python train.py --n_layer=8 --d_model=256 --n_experts=128 --experts_per_token=4 --d_expert=64 --d_shared_expert=0 --activation="swiglu" --moe_layers=[1, 2, 3, 4, 5, 6, 7] --router_score="softmax" --normalize_top_k=false --routed_scale=5.66 --balance_loss=0.00387 --balance_bias=false --router_logit_norm=1.5 --init_std_router=0.0265 --lr_router=0.000657 --vocab_size=16264 --norm="rmsnorm" --norm_eps=1e-06 --tie_embeddings=true --optimizer="muon_variant" --lr=0.00549 --beta1=0.95 --grad_clip=1.0 --batch_tokens=[16384, 32768, 65536] --seq_len=2048 --train_tokens=279900000 --steps=7975 --dataset="wikipedia_en"
Below are experts of layer 4 (counted from 0) of a mixture-of-experts language model. Rows are named router (the router's row for the expert) and show model dimensions 0-255. Each number is 200 + 20 x the weight over its row's rms, rounded and kept within 0 to 999.
After each expert's rows: a language model's description of what the expert responds to. This comes from a sample of Wikipedia text that the model never trained on.

# expert 6
router,211,172,208,208,215,185,213,205,225,212,213,210,215,184,230,223,176,178,226,209,188,218,216,206,232,211,227,187,198,152,198,212,203,186,214,197,195,181,172,199,227,193,223,225,209,236,214,215,213,228,192,211,221,207,191,221,212,201,222,191,166,212,174,225,186,182,226,183,170,202,167,196,206,222,174,236,225,210,239,180,212,236,188,230,205,189,197,216,204,203,189,218,231,224,176,222,203,147,192,230,196,199,182,207,201,164,214,228,191,212,187,214,197,201,177,209,186,177,200,208,195,226,221,214,207,169,223,213,203,202,195,239,188,239,214,215,231,168,182,212,177,190,188,229,198,211,216,194,169,176,177,207,212,182,175,181,175,205,216,204,207,187,192,194,176,178,220,215,204,197,187,176,211,213,211,258,204,202,211,186,215,229,230,227,205,187,220,152,242,224,193,183,179,177,227,229,159,176,179,216,221,154,201,179,198,215,231,185,189,160,217,200,221,180,174,198,199,198,185,221,196,207,189,197,232,178,186,222,185,192,204,189,187,154,188,206,196,199,179,193,182,223,176,221,183,188,240,207,186,226,186,222,190,184,217,207
Description: Conjunctions and range words joining items or years, mostly and, also to, or, through, then, but, commas, as in between 1870 and 1890.

# expert 45
router,187,188,173,180,210,222,211,188,158,201,192,229,208,212,216,199,179,216,190,216,202,193,196,220,179,198,205,189,217,180,208,165,217,201,223,190,238,189,185,200,195,222,207,189,236,165,223,192,202,215,165,189,211,213,194,216,190,207,188,217,214,225,228,228,158,217,173,194,165,172,185,172,184,171,210,230,225,212,219,169,228,181,186,194,185,213,183,227,194,195,210,212,181,214,192,216,185,222,209,182,223,228,193,194,182,217,218,189,239,174,241,231,191,241,179,154,226,208,195,181,201,209,171,165,229,240,217,180,194,173,208,204,216,211,162,200,191,198,180,181,176,219,238,209,180,182,190,210,233,187,208,224,208,196,215,203,181,223,218,205,211,215,219,206,176,191,191,179,187,228,204,195,229,239,211,200,200,217,193,199,217,186,239,190,180,215,211,218,210,231,205,200,218,207,194,189,239,187,214,188,186,249,197,196,208,194,195,213,245,190,205,204,183,241,185,212,223,211,243,226,222,197,208,212,180,215,184,234,215,204,184,235,209,226,193,194,239,171,205,193,239,183,214,182,181,200,212,183,190,165,228,183,212,203,163,198
Description: Suffixes and nouns of process or action like -ing, -ation, -ization, -ment, development, construction, research, intervention, segregation.

# expert 1
router,192,170,202,182,220,155,196,193,181,196,212,182,189,193,219,200,221,222,208,183,187,193,204,204,188,211,181,199,211,190,163,204,216,163,204,185,218,165,172,205,198,178,206,205,183,233,195,210,179,202,171,215,250,206,201,232,169,172,203,212,169,234,168,194,200,198,190,198,191,190,199,212,195,190,172,184,215,221,182,231,191,217,215,189,229,214,222,170,230,202,223,187,184,189,211,201,203,234,197,205,201,214,177,171,191,241,150,181,203,192,217,241,201,194,184,195,227,188,216,188,177,187,203,207,173,181,209,210,206,195,188,202,205,205,235,189,209,247,262,207,161,173,155,209,207,200,227,195,210,167,192,222,225,177,192,201,203,196,175,188,188,194,208,223,229,181,187,192,187,171,211,172,187,174,210,204,215,187,201,180,153,199,219,265,177,184,188,227,175,217,178,191,189,173,224,180,199,215,205,185,212,184,212,202,215,221,219,190,215,182,184,215,170,219,183,167,194,225,210,213,208,217,197,219,178,195,229,182,183,187,182,215,185,216,220,193,184,231,185,201,166,189,169,209,205,193,194,178,190,247,162,195,199,222,231,212
Description: Short pieces of one to three letters in the middle of rare or foreign words and codes, such as ad in nowadays, m in html, l.

# expert 62
router,219,168,169,224,236,158,202,206,195,209,190,203,190,218,170,231,230,221,170,195,219,242,219,206,193,224,196,209,180,190,191,196,190,245,196,182,189,205,203,211,214,181,203,226,193,167,175,224,217,227,203,232,182,165,192,195,216,205,225,195,170,195,209,204,193,191,211,183,155,217,225,198,204,197,190,167,193,210,171,211,203,231,168,211,184,196,219,178,205,238,221,191,227,212,207,220,209,189,167,218,188,175,198,188,196,177,200,174,213,192,187,217,209,178,195,187,190,206,235,224,196,222,202,194,219,181,160,224,208,189,200,231,240,229,206,221,236,188,212,202,245,219,213,188,207,182,165,207,218,243,187,214,221,196,168,203,205,197,217,185,205,180,177,199,186,209,213,223,181,194,191,198,190,181,186,164,204,163,183,225,206,219,225,228,223,197,171,212,205,202,189,188,208,189,206,176,185,207,190,221,205,166,194,220,208,209,182,176,207,197,221,193,211,151,235,175,217,202,168,201,227,200,250,170,217,194,220,190,201,229,219,183,187,179,155,201,213,232,180,183,162,189,200,218,193,193,185,179,169,209,184,210,210,188,243,180
Description: Hyphen bullets and pipes at line starts in infobox-style fact lists and tables, such as - Coordinates:, - Owner:, - Full name:.

# expert 36
router,193,200,215,213,213,158,210,208,195,221,209,183,225,190,230,195,202,188,200,217,200,193,177,198,197,206,205,199,212,216,233,224,171,185,222,213,193,172,202,222,197,161,201,215,221,214,212,212,163,240,172,228,182,210,163,182,188,177,166,183,187,211,192,213,177,227,216,206,210,219,220,190,234,219,165,202,224,199,198,222,193,203,196,215,224,230,178,193,186,211,224,176,239,212,170,243,217,215,230,225,224,195,202,211,187,186,187,208,198,184,192,213,206,178,189,211,209,199,202,257,188,197,228,220,192,156,222,200,208,205,182,171,210,194,201,184,192,202,193,237,184,207,195,182,177,234,220,228,168,218,220,156,168,220,187,196,206,191,192,209,223,195,192,198,181,184,181,205,176,217,215,211,189,194,184,215,181,191,214,214,212,189,216,178,186,174,162,167,228,225,218,178,145,220,199,190,149,235,174,208,213,197,173,188,212,181,215,160,194,187,228,170,220,184,179,242,180,186,153,215,184,227,192,213,193,178,172,196,205,209,168,181,205,185,223,225,194,170,182,181,202,202,190,220,207,208,228,221,192,227,202,201,187,193,198,181
Description: The article the or The, mostly after a preposition such as of, in or to, as in Member of the Arizona Senate.

# expert 16
router,190,218,217,222,227,200,220,203,195,235,217,203,189,209,208,192,198,198,194,217,213,194,167,184,219,197,212,228,226,203,197,200,171,182,205,205,151,199,204,207,186,197,208,218,239,237,184,185,184,224,188,250,180,194,162,207,205,200,184,190,202,191,192,213,195,223,222,186,197,203,205,214,229,206,176,176,230,184,191,208,223,188,194,204,209,247,198,180,163,230,214,194,217,190,174,218,223,191,226,235,230,189,212,239,215,194,214,231,223,197,161,197,177,186,201,227,200,187,184,225,179,184,235,224,184,167,215,189,201,200,180,211,222,208,210,201,210,234,165,208,194,214,202,195,187,225,226,225,167,195,189,163,173,222,214,195,232,196,217,206,230,226,170,196,181,189,194,207,184,230,230,210,204,219,183,192,181,196,183,202,214,189,179,162,216,192,166,162,216,218,220,218,168,193,200,177,154,236,202,210,161,223,173,187,214,205,217,194,190,186,211,155,198,152,151,215,180,168,165,217,195,191,189,199,197,182,179,210,198,215,193,166,188,195,224,208,171,180,198,182,207,223,190,212,194,234,202,215,189,221,231,185,193,196,214,178
Description: Articles and possessives such as the, a, his, their, its and 's right after a preposition or verb, often followed by first or own.

# expert 61
router,197,186,195,190,214,223,201,181,222,206,213,185,210,198,197,207,224,197,231,208,203,174,166,219,218,182,187,187,210,212,216,184,233,232,155,205,176,227,182,212,178,215,194,175,162,210,155,199,213,188,217,187,175,209,201,212,150,196,177,198,192,214,232,157,226,190,201,190,202,221,252,197,198,191,149,151,204,205,212,218,183,186,243,178,228,234,210,212,234,178,186,201,170,213,216,203,158,214,210,206,235,184,173,192,200,175,223,194,186,216,199,187,219,186,201,205,235,223,223,213,224,185,195,213,179,190,158,194,191,158,161,180,185,195,195,194,175,183,239,203,186,235,233,188,204,165,201,181,194,217,218,176,208,187,172,210,210,203,171,211,199,171,219,208,190,205,201,217,177,173,198,193,171,190,216,176,179,201,200,200,205,197,196,172,216,223,177,176,187,181,234,208,205,210,181,205,229,186,201,212,189,168,189,225,186,167,187,169,172,199,201,232,173,214,175,205,172,204,217,185,219,182,199,158,219,188,208,224,221,204,183,211,197,214,235,192,189,202,216,214,167,200,223,209,203,175,216,221,188,207,193,196,219,218,202,209
Description: First letter or piece of a foreign name after particles like de, Al, O', such as Z in de Zwaan, L in DeLara.

# expert 37
router,180,226,174,176,163,190,200,205,177,215,203,192,199,196,210,215,180,201,192,228,221,227,215,194,209,200,192,178,243,207,222,188,210,193,182,189,192,199,189,197,184,209,213,204,242,176,224,206,197,206,215,171,206,212,207,229,190,196,180,225,214,226,211,207,178,213,149,197,188,177,168,178,214,195,188,181,219,219,206,174,195,174,183,223,170,187,182,236,159,159,193,196,175,200,213,184,186,187,206,169,174,237,203,199,191,204,179,179,184,189,217,218,185,215,178,169,201,194,189,155,193,177,177,175,213,243,185,204,191,208,224,207,193,230,219,193,214,187,183,171,221,189,189,196,215,199,207,198,203,158,194,199,193,200,216,216,205,225,222,199,211,245,221,214,208,181,182,159,182,239,195,206,192,200,211,176,182,220,226,225,205,196,200,235,181,193,213,205,183,233,173,197,228,199,201,243,244,193,218,139,220,237,234,182,224,215,203,209,234,205,182,215,219,221,191,189,207,196,227,212,201,209,188,191,172,221,217,191,226,200,192,234,203,243,221,197,217,195,229,200,244,182,211,206,214,206,225,173,222,163,198,182,211,185,171,212
Description: Common nouns heading a noun phrase after the or his in running prose, such as years, members, instances, fact, group.

# expert 44
router,189,234,240,178,192,167,240,196,187,187,216,206,175,186,196,210,219,210,204,183,206,212,196,225,199,219,179,219,195,205,203,173,178,192,222,175,200,201,199,188,183,185,219,237,179,214,186,182,193,192,179,199,160,220,234,204,181,191,208,198,198,157,204,211,224,212,201,231,238,228,253,189,234,210,163,195,189,228,205,247,192,207,199,191,202,212,204,196,208,186,214,195,207,228,185,213,228,223,238,168,191,220,198,193,217,216,227,211,191,158,209,228,207,193,204,223,194,199,207,206,179,205,196,196,166,171,206,214,228,194,196,167,187,180,225,152,208,203,225,228,213,201,203,179,231,184,232,188,210,210,195,232,194,216,211,173,185,183,193,211,223,169,201,238,193,194,209,202,182,208,186,208,235,191,184,209,211,211,152,252,212,192,181,213,165,186,204,214,199,201,173,207,201,214,235,174,207,223,196,226,208,171,202,214,232,177,218,187,212,241,224,182,201,238,178,167,185,221,183,205,192,212,179,208,151,174,190,174,197,154,184,182,175,193,221,215,198,208,183,197,174,172,186,223,195,194,180,201,224,215,185,196,204,191,208,211
Description: First capitalized word or piece of a proper name, place or title, such as Little, Gold, Black, Jan, C in genus names.

# expert 57
router,162,202,197,189,189,202,242,223,168,207,208,182,192,184,189,203,181,243,205,154,225,214,187,202,209,200,189,220,180,214,215,187,178,223,204,186,192,176,215,216,190,181,200,227,198,226,210,190,171,203,186,220,174,208,214,180,227,184,193,219,219,182,208,218,227,220,222,190,209,200,229,208,215,226,224,187,189,218,192,213,195,237,171,222,204,199,201,158,212,176,216,192,215,226,235,220,235,200,215,175,202,241,226,204,196,216,197,204,166,170,213,212,232,178,203,214,201,182,224,222,184,185,217,205,172,176,213,181,241,205,199,188,215,196,236,168,184,220,200,236,223,192,206,180,197,192,199,197,200,245,169,204,194,202,216,220,171,220,196,191,219,169,180,226,168,227,172,209,211,220,205,219,225,216,202,192,196,196,165,241,221,181,195,191,190,173,219,179,215,216,164,176,190,235,234,195,190,190,206,236,237,185,179,207,230,180,218,242,208,228,188,169,203,235,210,220,220,228,183,219,215,217,213,188,189,199,172,168,193,183,207,146,199,196,193,183,194,208,196,201,199,174,174,191,214,213,172,200,195,226,177,196,214,213,229,191
Description: First words in table cells or after on, especially party names (Republican, Democratic), months, brands (Chevrolet, Toyota), and right-handed.

# expert 48
router,190,192,196,196,212,227,235,179,196,210,182,173,195,184,195,200,213,198,227,217,205,191,202,193,213,199,201,173,173,230,225,204,184,212,212,210,176,208,227,206,214,186,201,227,167,197,191,201,186,233,200,215,192,189,235,182,204,164,193,180,183,204,186,211,206,183,238,205,215,211,227,183,186,205,239,186,216,215,185,187,180,215,181,215,162,208,160,178,212,209,204,203,207,197,230,180,216,222,205,177,225,184,214,185,178,217,181,176,170,165,189,220,205,182,222,198,162,187,186,238,179,220,223,222,168,171,229,192,223,185,198,187,216,195,227,217,171,175,220,241,176,235,235,190,220,204,232,229,196,169,220,222,230,196,195,207,185,199,194,229,179,182,171,223,190,226,222,213,234,181,210,234,199,179,207,209,195,182,169,186,233,192,181,231,177,195,192,215,179,213,166,163,215,198,190,188,189,220,215,221,226,160,214,220,216,206,203,192,167,206,194,190,215,174,176,225,199,227,187,195,199,186,162,200,199,162,185,225,189,214,180,166,167,192,163,228,174,207,201,228,176,215,173,194,231,222,185,226,196,210,216,200,196,207,225,171
Description: Opening parentheses and quote marks before glosses, translations or relations, like (Japanese:, (son-in-law), (lunar mansion), and pipes in tables.

# expert 34
router,196,194,192,195,169,198,194,211,172,186,217,190,203,203,203,209,205,207,200,245,228,216,212,236,171,210,199,189,248,211,215,182,189,189,201,217,210,192,192,214,166,201,210,218,237,161,227,210,173,197,192,192,170,210,180,222,191,190,238,223,212,192,229,224,174,190,162,223,205,192,190,194,210,211,181,208,229,188,170,182,189,180,189,234,155,181,172,236,167,191,194,206,197,190,190,182,202,190,204,150,168,185,193,210,193,207,184,174,179,214,228,225,208,214,193,193,211,187,201,154,209,171,166,162,198,204,217,192,187,226,221,187,221,222,223,215,223,213,194,189,196,186,189,202,223,189,228,176,192,150,182,214,198,224,220,205,194,223,203,203,238,224,231,176,232,193,194,164,176,221,209,218,220,178,212,186,204,231,205,232,209,202,221,227,185,184,220,228,156,211,187,183,220,176,225,186,241,199,227,180,220,203,227,187,207,219,205,226,218,184,184,213,183,229,214,200,179,220,193,216,223,217,173,186,182,213,221,210,196,199,163,213,225,215,197,201,196,187,233,175,227,188,192,215,209,199,217,180,242,162,211,187,207,188,180,216
Description: Common nouns naming the article's subject right after the, a or this, such as season, team, episode, song, region, population.